{"num_hidden_layers": 18, "n_experts": 32, "d_expert": 128, "init_std_router": 0.0314}
Below are experts of layer 15 (counted from 0) of a mixture-of-experts language model. Rows are named router (the router's row for the expert), gate (a neuron's input weights, with its number), up (a neuron's input weights, with its number) and show model dimensions 0-255. Each number is 128 + 32 x the weight over its row's rms, rounded and kept within 0 to 255. Numbers have three digits each.
After each expert's rows: "comes after" lists some tokens at least twice as common just before its tokens as in all text. This comes from a sample of Wikipedia text that the model never trained on. Tokens count by the router's weight.

# expert 9
router:156092157169141146056133118138109117185121197117131148141113156115184187102075157087099102157129114123114119119085107090135094107106142146150160158103092178169131166121114168102179113059188097092106153126143150115130107165110105144101104102088142133129110145139120180089143150157124179185178118133116186107140132161187108117155155097123065138146122144102147175087108083069119107137117107173157109087144136115101139180174178102140123146204161091084135121106111093170092112092109134176081067093078178089106105143123156146155163177085170078078133151079149094127132107123103096126149078154179136086135148157172172166099130088100139171095191163175168150136144150146166113159115133130104114075119134058080153147142097111139154163126158096140123177095176178153169053095168115
gate0:133107085133158105095121112178182153106140165079121142182115077087121150131106099179102103130111113133172130092071132183159196170095114172114188091160072122110176128149151135116153061173133121070144127088152142122143106130143185147131108092098119213145144119114182119174113124117145117178175159070146115101131079128159118101084196164066111124115128159132094103128139165134071184068078097184137093106122084130185134102107133148123122071131154137183121109205145143111099124195128147126118113188079184144194131099104153118166130132163135063120095097097102164087102144121088157188128144114115112122148182088163101106159137083114134137112158135138089122158093137117081130141110164114181133099109139177127090132081122136110063101089141077077143138153132181136169101120138177
up0:093148167155181122138127164097103145190118138120149052116152166105117122119116087082113120118111123148129117127174105089057092136104180094122070104110068105168182144115146156126119122107173133099105122123154129140060150111137105187088126079096060119103057105162091089128148083199095096111111090109138171146117194146127188099075144142194176112189090116127128148144104107141156125122031146089141128146107196139075175137142128168173150209151131090119125186124128135112160138143099049092153115144151165172121100091059096137087107166170111162126159147142148097121100183084138128091092122110093150129116129121116154146149145190090134145171123154115104127155173086102176080138173112130148100150134113139136152142120143099172170195134124128123101137090128107079109167165076150
comes after: "\n", " (", "==", "–", " ==", "==="

# expert 25
router:132074126164136160104172137163102184096149144147158045154158125130124070156087089089141126180133120143150142070075170112116145104093078144093168050165199141160156123099097107133177100159142185116107146118145070118074133090103142149162093103150117121170091144107074134185144095152131126143129127104082163138101134061146138136061140138190118130160104170104118064117142068099123129098157131118121184088115131155117074164149153160129144198120148138118158137132110203086117087177161107194069098120111139126089110107156135128101167110120185141115138154156116055131151112141180097119148185078176110110151108162100120149131157163142128098086093126101081097135156126148122105141083191194163136151167116123143199070140114099119156158118117128094136135141155125110129045105086097
gate2:153137162121124120132138147160146172067110091121089094111187092175086074108135075100165120148159138126105152140103175199151089146125110194115106155118116066161154078167122177074133172036168136143186102106130131095114147150135150083144094174125144184109159112111057106141127129115076100170120098150110123165114132122149069129103179075103140133118074121114095147162104193128161149121065070126113167173114137152138195161134057117116110080159099118103108118083097112114122107123111126138121121138105146124168159101126175118116167129160174093154132122093147111188212113132140166101152130117174146138159141076164106176112094099072171130120074107076133138141145098089102147106129166154176124156148186134091151065133161143069096143117087102113126151129176167173127193088168149
up2:165121182110144129139131160104153084053099112156087105153159130076128112166135098137170121097160115171113153158182063145062131135108129143113088072059082153111112158159096115096144080170174135185112155077092150080068052118112141079160125140145130112107194137174113138093134136143161108129076089100156092148129090153157127124159166116113130099164109169111130152155111123082093122200133120093127145186132151121141144148127081175165179145160087120107143154066148144156103116126047144126170111144105118122100182142117159156102112105139158108163185084165134093090114149195092121158149117136104106188102040134115122157147103127075144160080118076161131133136141132148122074119156084127059128201156136097118135161202170093101110193105168129169117122126144124132090134157172117
comes after: " |", "\n", "|", " (", ",", " \""

# expert 28
router:127090154114112105154118080092159108107088139113108150141038081162160159135134144155057136105185123131143087145131167106130098088174111087111151117114116151110085133155122137086149143118144069168199157123091169127156128132193126082196105139127127112090128112122104124105139146111161100102122161144127142102078148130090126090147075180159147114117114134149167159107139149145154097116037170161095121138195130159151175115114124082127138076135151091134127144134170152052123143060103146100092062181160152116172088163168129160130155105113115132174087120109155165172141159073118096112078065140067167115109140110139150087149184142106133185114091107143158093129135121145140188147133131107164065132102174166178159173122171105147115064116141079165105049131077126125096183055133104
gate2:092085126213053134137128138136160104153138169121100096097094137128111135118127143174139141072148120155081090063195085099166138146177134160063141070128142159206133168113143100129176133086158183140104166149162156126230149126130142115118099146134120161162124179064077145223166157102178116102110121100108146109143105146117159173163122132110149103106145094132157139134159139103087076103127122139118129126146118090129157113141176106135107147184123046167109189116187141150115150176174138174118163169097146126070106111146136195122135159137103109164122126100081110145110124087160163121139109093121192129083079114119098124091096092140182161052079157092100148132124060118093132135088149132131157141102132105122108152076091134138160144159130154044125116126084100112099114133152164
up2:118105139153173185164200085103137147180171111074122173146122101163098133128118158141152087116141082123121074167161136124134152111127087062151152119133141130180147134133081134139104063118113139128147111108085092156097115139107143168120130170107105092085143167207105148079149139081127118176128085093154117099097157090172124125077143140126142105175101122106138149080112176133105164116143158146150042099169098140125100101168084149146095113071153109172151131159111090134116103077198112154146136149158114092105152136122138114103140144135126094114214118158147113138128084132128137193137164116109127149151047069074050158084145107123161142212089122097106170076122125167176123091112122026182081188091105174093110189140131128163144141125109136144123095126121112174142110068119120
comes after: " ", " 0", " 1", "1", "0", "2"

# expert 24
router:132147091171115139104160141110156086119124079136139147083077170078076129149144131139090058191094122186085148080153113145110089123148101146156111127102193107060161175122124098116163124144104111122179147123134102122169128140139096178071118134107075156179152118138096094170121133125074112119116078125172110164138132171081138121097173113121172112207194170130147151130078102092098183160148168116121130204121137114135145179131192111116082137111097163153091147155079114082178142158082143173142129150118136170097136162144103159107150160064136150052056198151144176100168143139150101148140150142172132190114093120106122122097081129082128080065057105172180150117142092112104105094125139121141129112106092132166111181110156132100121147167119150134171134139081101113144135160186096
gate0:098158134156088156093134098109135105101186062128138121085179135150134161071172152129173114136095129150137121134124188129134121145150166085106135201133151128131137140107102105142169108152091124088124184119101085089187155105138121149146115108184090140117102115216147135132140142082139149145163129148108213050147115088082081111167108135106106107168097152106130146111130142096101117148133121103145163147105118090085119103175129132140224138121123185144103129142106134116149182076103172097086104126112142204099177130110083113154073099134072099165106151115142155136126147100100072199167174119112105177150117072090179118117178186070102136130160114154114120134100143072071116107089203182083152111158101161130143184110129106125132118099119067164178099129146148193097103153083094
up0:173106167088133150122161163134142164147098181165158105158093139116056107112073130097148143145166135095118154097035123072111116195164107121165147080132093105188145156145136192093095141146130181123148110151135155135149163149124141152140169139082111059127136143155144080137059182137164083126091121134111086101134130096130084113069142133146105120080107135167118138124147170108096147157110094169121092139125139157155092156097119103214138146133184080182135108115111141197172143092128129199099102160171114055112152122114153064101109107128152065135171084234096146100125173146152158166124085152162108085098146150138132092098107143119118123063117130168102120064124130130150178139150077129105073124175137135174151120132107127145104091145096135104126133133171120040121089120111092
comes after: " |", " was", " is", " were", "ed", " are"

# expert 19
router:129113112079130127141177122150142172040201134118161146124180154117136103116104133108185120098088154185127126100119134164096164142071139113097168159079137183117113089132151136121095160131137140099095137129107178160141148103099165144187125104153063151151093157141103122085112088114165134130118059132120108093154153144179074155049095086135184170172161146112129090164094094129137073095138175133097130195181162169163149088120142143097106154078100101214151155145138101105145083107161092081131167157104137138074154129064137113158137110104096135096177108092093086159165143075111163141116134096099137141144120082112084162134148084103161122156182190085125146086094161172146129148116148150114104105160101187115123120124134112188156142098086170116093186156144113106201149079175141
gate5:154110109154089101178112197094151144147117151094138135139125171170098113075129115142094141131142100151108044140096129129162119141150129149122167133099104080114129104140079106129120144110104116162117080126164159172148165151153177099137145155081133087142138128118176151129083110134139132059124168107117124180146136047150146173117105104068131182142180191107188087100118121142076157117188134129135057157134076114031146110198122159084127091105079146098090139106170115065136136112115112071101168126107168134187159097138142127141160076124133188152112101089144174121112116129162110111145094087100175055106205132117099088164176139115141157166200145097056105120089130148165185130095158128133087107159124124156159133169131109168097084191102130132107133137099135143202134129122143
up5:112137151101122106176090191130139152144102147098174160121090119179162040134136138120082179157139146171109137175106169157151073102152083139126122079112124117113141130114105136164102161168111095114119119127098186189167123176125078127160111149065095106142065151143136123134088127123150179135125097132157086165154176071220095149100074105102096169118130123115130142106109161078111114090100091092137119168153155137105111112211133106093130092132123100111110120154118112060155122129133170122129166119102142140134127184123127059086150126032091203118173125095198135111166123160108114121154137124131154177156134160182105143138154148059131050128111120152065143113109144122101113109091092132130122115135118154124146114108121084139096057148107130138125206100187060184131137146176067
comes after: " the", " |", " of", " a", " and", "|"

# expert 13
router:126171148138102127167127135140099088113106093176096125202121181097126122174157153116171090151107123131098131140176165136126144102172057091163117129156112154126106128091100062147162138099083139169177131146140090138158144188024165104171165144088120126154119139098084166176128148164119188090165182088136100107131135140136144121170133142162147191112156139123108150171125158117166128069178083130116143110110120108146067173145130126090185104117171122124143106182116155132100124139177092140109169153093075115140153148125095178125160145067157162103106175115170140128108159086169129136161134159075104185136194150182131115124082155113130194111110126091115071195148136153130116164130123086056052166140139141138177133071123097163087084139113127180167112151171087100090133166079146
gate0:206163148099130101163124186115144185095102198193119135184116117131119151075168147134109146130210059152112123128162131124112124142100118150114094129136092103046095135114114098117183153123140207074067117139142138116108157063120152125124166151164126152092105140115134114104076076163194162122083110178098107136116072071171118112093152117102078133137135137093137139126125189096164108180129135108154145132104123095095112169121150142142136108168076182136124124105131148137130171076108120143112123146128104093134151155068135118090167099130150126129129054161102190175097102157168163042176137169126127106121148145087062079137097141047125167079127194171162136135131132123106164079195140102091129091110168140190108125168129087119163107132118122141139137133131086175094160152135141
up0:150108147147141158162120192137122108128123148129117110102087136199121116121164150155119142145138101151170146105125141158130122161151147166161020057102111091169109081152109131174139104173087187160101156137122117129126186118141169174101114117155096168128148158103181070088167161099141128123149070155178087143143146062153105130128114098173169063170129094179149085127089182046201176144115133092087132098082117084124119122126143123068132160128108075102110139114133171140143104175064156200131092108131097079110130134098075115125157117129176160139101098105086100156074127105141089146136127138160124192174158102112115137126122113104124159090157090134094146103116122134127058116128148145143111098164123076186205133101123110104122160085113100132104126135236152117109118187097152
comes after: " |", ".", ":", ";", "–", "|"

# expert 31
router:176188108091185122094135110111151125090118110113102040156124144094064153112137189099138127084117108093139169159150165122160097135205131114145099147103109093146128141150136178143111164171150153159150147142164115158142136155188051140140092107056170197165101106124115053093132133149122122128147111110065125093115119089106153172112164114147175108110092098116078123128104168121095175091132113125055097064139084159095130097096149105095097126103122152159158137158134130176195108108084140145133170127091114140072103113169086160121102148111172123104114163105116069087141181133125116135176153114154166095141075177079182105090140093178065180140157113132132121099145095105138186104204098137190157067080144114126150132098078118110156097144098167123144128156168094108101130120091106
gate0:168126174155133131110158138129067142133148085205087079063112099125093131137114122114122105139156097115110230107133174157115129089162168088043138156122144107090158173190145129113090153156078164119156197121112146138069072140135088139117124196145176139184187124130088075115166142155114159168156144091133144120069199123065104116130106091158157134154093172202170102112206099150117124078141081093095106161130086112107202165102110143111051120094087094126188123114110173135080112087118090161159144143107093094111084157175140085133104099134154146125125196108083108129126139114167155141117119122160146144115109126092109063087170143081122139139139164091127162142122133115114108108129163101141092102152171070123164149116122152090114135119152131177100131120161102147118151135119104
up0:146073163167095124192132100102112097100168090133129149121078151161183161177124123121102184126135114148140116154110151110107170140124201126167126087103177158128115084139137162147161170105152179107112173157140097126158141102192125132100141136106087095151104166148156109129099086134118082153171159076130135124100122100081113165119138168057140137114148136160145127142116085090046070161152183097145120164095129104100081150185121136164140150074075105110098181111172147118168121116141159140109188104136141121166137178109087173159155184119109118208150080142094123116131115160115174156129097093140119122133100110134146145074177080128144126131124079127139035085097126189065157161083090069145130095081151131099066123164184182144120082101130118143150142170150111128114070134102050
comes after: " |", ".", ")", " =", "-", "=="

# expert 23
router:135114152095075150130143182146060149120105155155118147123119136069135096115078139151135159138197140106175125099100134103127091116146141168148089086076072073151168137105140209115140136126111160126110146099104061120111113177116150117060168105086181145158140145103125170149143087089161105084115113121074156132090169143114091158107125071106157113147125129119102075176101068180203162093114124053076138142132112109141090091090104055124141131117155102132142101151152106116145154143175050165150104129118088144167186145083121151160126129163087146131121136106114127143204123123137116090153084058111175140196118180095126153164173117164091079113088182142094135151136097115140088157129132179177143135182105137166107085158169065143158177131159148114066155126150149145109089118146157
gate5:130139117202082072180112144129089125197113140120119154150106090082072160147141150137156174169090109119098133099083112119166155073052147149138200144130162100114153146079096136079086189168112158116159124114148179112151190169061134103144137111188160148141062186106109130156115125110145178122147148122103181131112081142237155175176074130085136066099108169116078116108121156182128113102149101101182108114088137088130132131029149149096169104173132134095136186145124163129116177112123136142118143155120090138156127147154105144088162098151142147141112106167065101160107135158165142097090121067121120101155126106049116081099126111111164131160102134170124106139135122111122148183114130155131079092110103113134122073110102148187133153114155076106148122120126157154104087106105167
up5:183125132117127110124157107095117139138067168120157161138100159130096170154155162174173120143186152110096153170091174112168069117079129114141126193170147093155094182123152157142060114180116130094109140135151130165211137126097157122119116173154121152145055089100170115138118091112158126093196155162120109173084139097123082154189129107139135154109094174092111073148153155112128119113061096120117203163089161124148146104072130118105105141141146134109101162075075125073152139133082166100134146193104096172195110131058131160139153099125157176132115119124143076146159104198150108083094146135086086069150097133120104061145137129130159095103068169216085129156093147129106114114115153113080124147189086134069124122142143115119151128102105153093153154140099116084084123129171104
comes after: ",", ":", "-", " by", " and", "="